Below are experts of layer 2 (counted from 0) of a mixture-of-experts language model. Rows are named router (the router's row for the expert) and show model dimensions 0-255. Each number is 128 + 24 x the weight over its row's rms, rounded and kept within 0 to 255. Numbers have three digits each.
After each expert's rows: "gets" lists some tokens that make up at least twice as much of what it gets as of all text; "mostly gets" lists some tokens that are sent to it at least half of the time. This comes from a sample of Wikipedia text that the model never trained on. Tokens count by the router's weight.

# expert 14
router:148143151097048126119145180138141124143125084116118160141151124110107135106172120138141142139145094124104119089136118107119108122134115089154148142110112135103118217116101115083133138134071167103144099148136140144119113176118127116167102113112116160117113146115181104134122097154112123135115150114146111126132163141079150138149117110110141133124153129109115119082120127166104135106143142157124128096103123121157136126143124079078129118134101143120144091122109152126145088099121117158108174109145064132112140125198139111159131104099114146143123110164130152165088108135149122143151117153118148133125162136162116167088155147115137130125105075109155113166143131135088135133136107106080109102104159108152101118128146124127148153122141140114113147127119196119136116120116077
gets: " |", ",", ";", "s,", "es,", "e,"
mostly gets: "s,", " 0;", "ed,", "2,", "6,", "8,"

# expert 2
router:091130119105100139150122157142065129121130071126088107113110134117123180143115142088136131153085160104103167126159118111132111168122102136115120110081135118132084141138138126139120137148139115125171148134117177067099167089140091122180104128130134121179107132122125105149144149100118137150133145129151110111117146146159077158125135124108126100134096123117127134182145127097121123164104116121123126121129157102180127114135116133130177150137147150129123151143136122116140131195110137132153133125114127083085128148135146176119135170130138118132127143148116140150117127166142128129148144143127086122085089120153086131180126125119060091117146149096145132118122152143170149094128139072125103141158178120080132122108123122139171140131115146069154113113156128093144118151103127
gets: "\n", ")", "\"", "),", "'", "\n "
mostly gets: "\n", ")", "\"", "),", " \"", "'"

# expert 4
router:116129103130167148135176166102090116129117168124158157131140131150118130103156108127142142114118085120104134094136152100090142132121123092184126130095126140159141141147153130148136109112072143150150112110143122098099110159142136122161144111134137104159159103132135103114132161152097126141114139094087123138124120108147117141102117101125107086111116130116098124107113148134139157126094097145142125122125183138111108119135143128164123126116124143126181136112115116154151078129143101145070110131111147134167119117122107099146178134135144152107130146134176090141135066146107127104147164085116105139159150151090135172121173133125153099111162119168140152155118123143118162129113216096122080152138147147162153096126165117044166137111122150140118121117139112137157115140090114
gets: " of", " and", " for", "'s", " or", " with"
mostly gets: " of", " and", " for", " or", " but", " &"

# expert 9
router:076135136126144091175145110137120145108162127131146122192095138119096105075124144072108146133096150129124145110161089165128119188130121116111134139092136112109132134104119166164151139159132133120160154124119111164097137131102144164118148142152108145118115121110106133128183118151157172153129106136174134122120136108088117152141135141172129096132169152092109155101168150148156126143156109118115113118107175155092124125143103129062088099097176085103128137111067128128125127191127139069143106097100138121119148109172154123152098109126145136130111137161099112180127132148154096126140105118126113149169114098123153108079132149114118124152133124144118130146132144129107115102131117134152133110128120116174109117110141088129097128102146133148132141127062115140115126129142121
gets: " to", " was", " is", " that", " he", " his"
mostly gets: " was", " that", " his", " is", " to", " he"

# expert 5
router:118129121071139150146111132118132101141102132112131105138136116146088140101136153168092116095151186151125171114120102134124133166159055146164097114113143128125125155120101124147132123122132124103188159136147144180121130121132138110146112160166152130127189109160173088154151133175131107102143151105149097145136109122101123120121129115131130148083159125176114127132133134116141177150147131135164128103092118151091113141138115100131134138135111159133088146140095111140087126090099120164124168110120101144164119120097123139142149088116188182129137122080120121106121117163109118137092108112160131112125098123138144140123156077113104107111101116179108139173159126133108159103131143140128112170158129126144153151092171133131092140115132123154088098141110152115095104115136166
gets: "ing", "s", "ed", "ation", "ers", "es"
mostly gets: "ation", "ated", "ations", "ical", "ment", "ings"

# expert 7
router:097123150126177104133155087185103109100140122126142166161162109145141152155131129122145098081100088102143112139127155121133120121130126117154148112123155152113120129159114152127100127123121121158116109085125136127116122136147153150150112123163139148139139094145118103147143118109118129139131141129120098103130095125115106104155119128115108143113131097123169073167121163138143131084073144123071161160133113120153127078142134106122141127102146095095131125149186179145127158089126158109093127169149138090107117150114128129151131135167116160118181151121141142157115087116110129119155126092108068091067150078153121148147122102121129127175123120113143089108121156118153142134139135133184129138113135107093087075160130136150105125078125136134169129132141114182151133169142128
gets: ".", "s.", "==", "===", " (", " =="
mostly gets: ".", "==", "s.", " (", " ==", "==="

# expert 10
router:090132108111106135120145113147137138114100151093080089134159148174128129098152112086116147154128112110085109148191106145131124119159112144181102157105125129119109180111112147116176158119107109084149131100110099096152117165131164132139136130098116133165152137174126122113142115156104136129123118107142113118161101126104161154125122051123134089128125144148128118087151086133143103148152135124143097124132122143131130127118113140136100154125135176144150115101131111149166130147111130153112159115124112120153122093156083118110156137108136104083165137148127079181122136152173100126121132145105179153145118128157131110073098149138061153131113109180089152156143156152069113128127102128132143150149157160130116129076126157150139134123137107126135151147118155126158126117133138
gets: " the", " a", " The", " first", " an", " two"
mostly gets: " the", " a", " two", " first", " an", " one"

# expert 11
router:090160173159119124086109115105139136117164128114096128104165176140136133102144110101103182122116122110113124133194122103096143102194153117090117123141110118129137142158106171110136150146120094130132165112129133116152137125144103100125096117124124141135132105129110138114120174152082168138134133085142156121156124142126164144141096119128110119128095141117096135103149142125123125134124112094109132120150113130157107106119097084154088163112108152085159164145143117100134154137164094127132109091104127100130140107145108162110120154122124091121120117137150116168145119138141170093166143137112089138122124113147118105115109146103150117141129098143131121125126113123167145098143135104150142120092150112157223163055147125174110148082155123106128143130138183073156134137107150
gets: " |", " –", " =", ";", " de", ")"
mostly gets: "shire", "ić", "\")", "idae", "ville", " County,"

# expert 1
router:078122091089137137136145128154129150102101116113122112187132115137133147108159142107106134130124108107144162138154137151130108125124125114141104098127153142140139142103089121140116160155179141120134163095134113177100096153133153101117136101089089106129146128143154109152157122111158137134134095117122161152137142113107154112134138100130123107093072096150135131159146115130146132158094081094099113133126078114116125127178140143132085123106104122140052139116125151153102125123140143105103132163145128145127138125127134130137131125129169116141121078141124095116132132083152161097184146127123133155161134092119121123112104147075136160196133124074105137136116110158128154106125128107120117128109167105118124131183087172187116138144113133179155159095131086131127139125095184
gets: " in", " by", " as", " at", " a", " on"
mostly gets: " in", " by", " at", " with", " 1", " 4"

# expert 12
router:105169125122144118137137191175131105102125167108106113118124136112128159119138135147130140135131100128116155129124108163147106159151148103119117138147120130149126103164091130165152158172129173124098129115136131140171132141189151136101102134121093103131118103154091136120112145169143111180082164155114141145127141107105136142133154124110123127115124121145128167104115172126117159123156160118091128091140137133116147117144098152114130095135136101076155114204135130121167118158112076134117126099143104169143157089114046142127172116123147090110124084150131138116102128126125123147123089091114102084083168157117143132135104106101124138168096116172114162150143111129114128124142115105140121103075144126162141119109104104140132128136122114116143114104154104199122098120130135
gets: "-", "|", ":", " September", "The", " /"
mostly gets: "|", ":", " June", " October", " September", " November"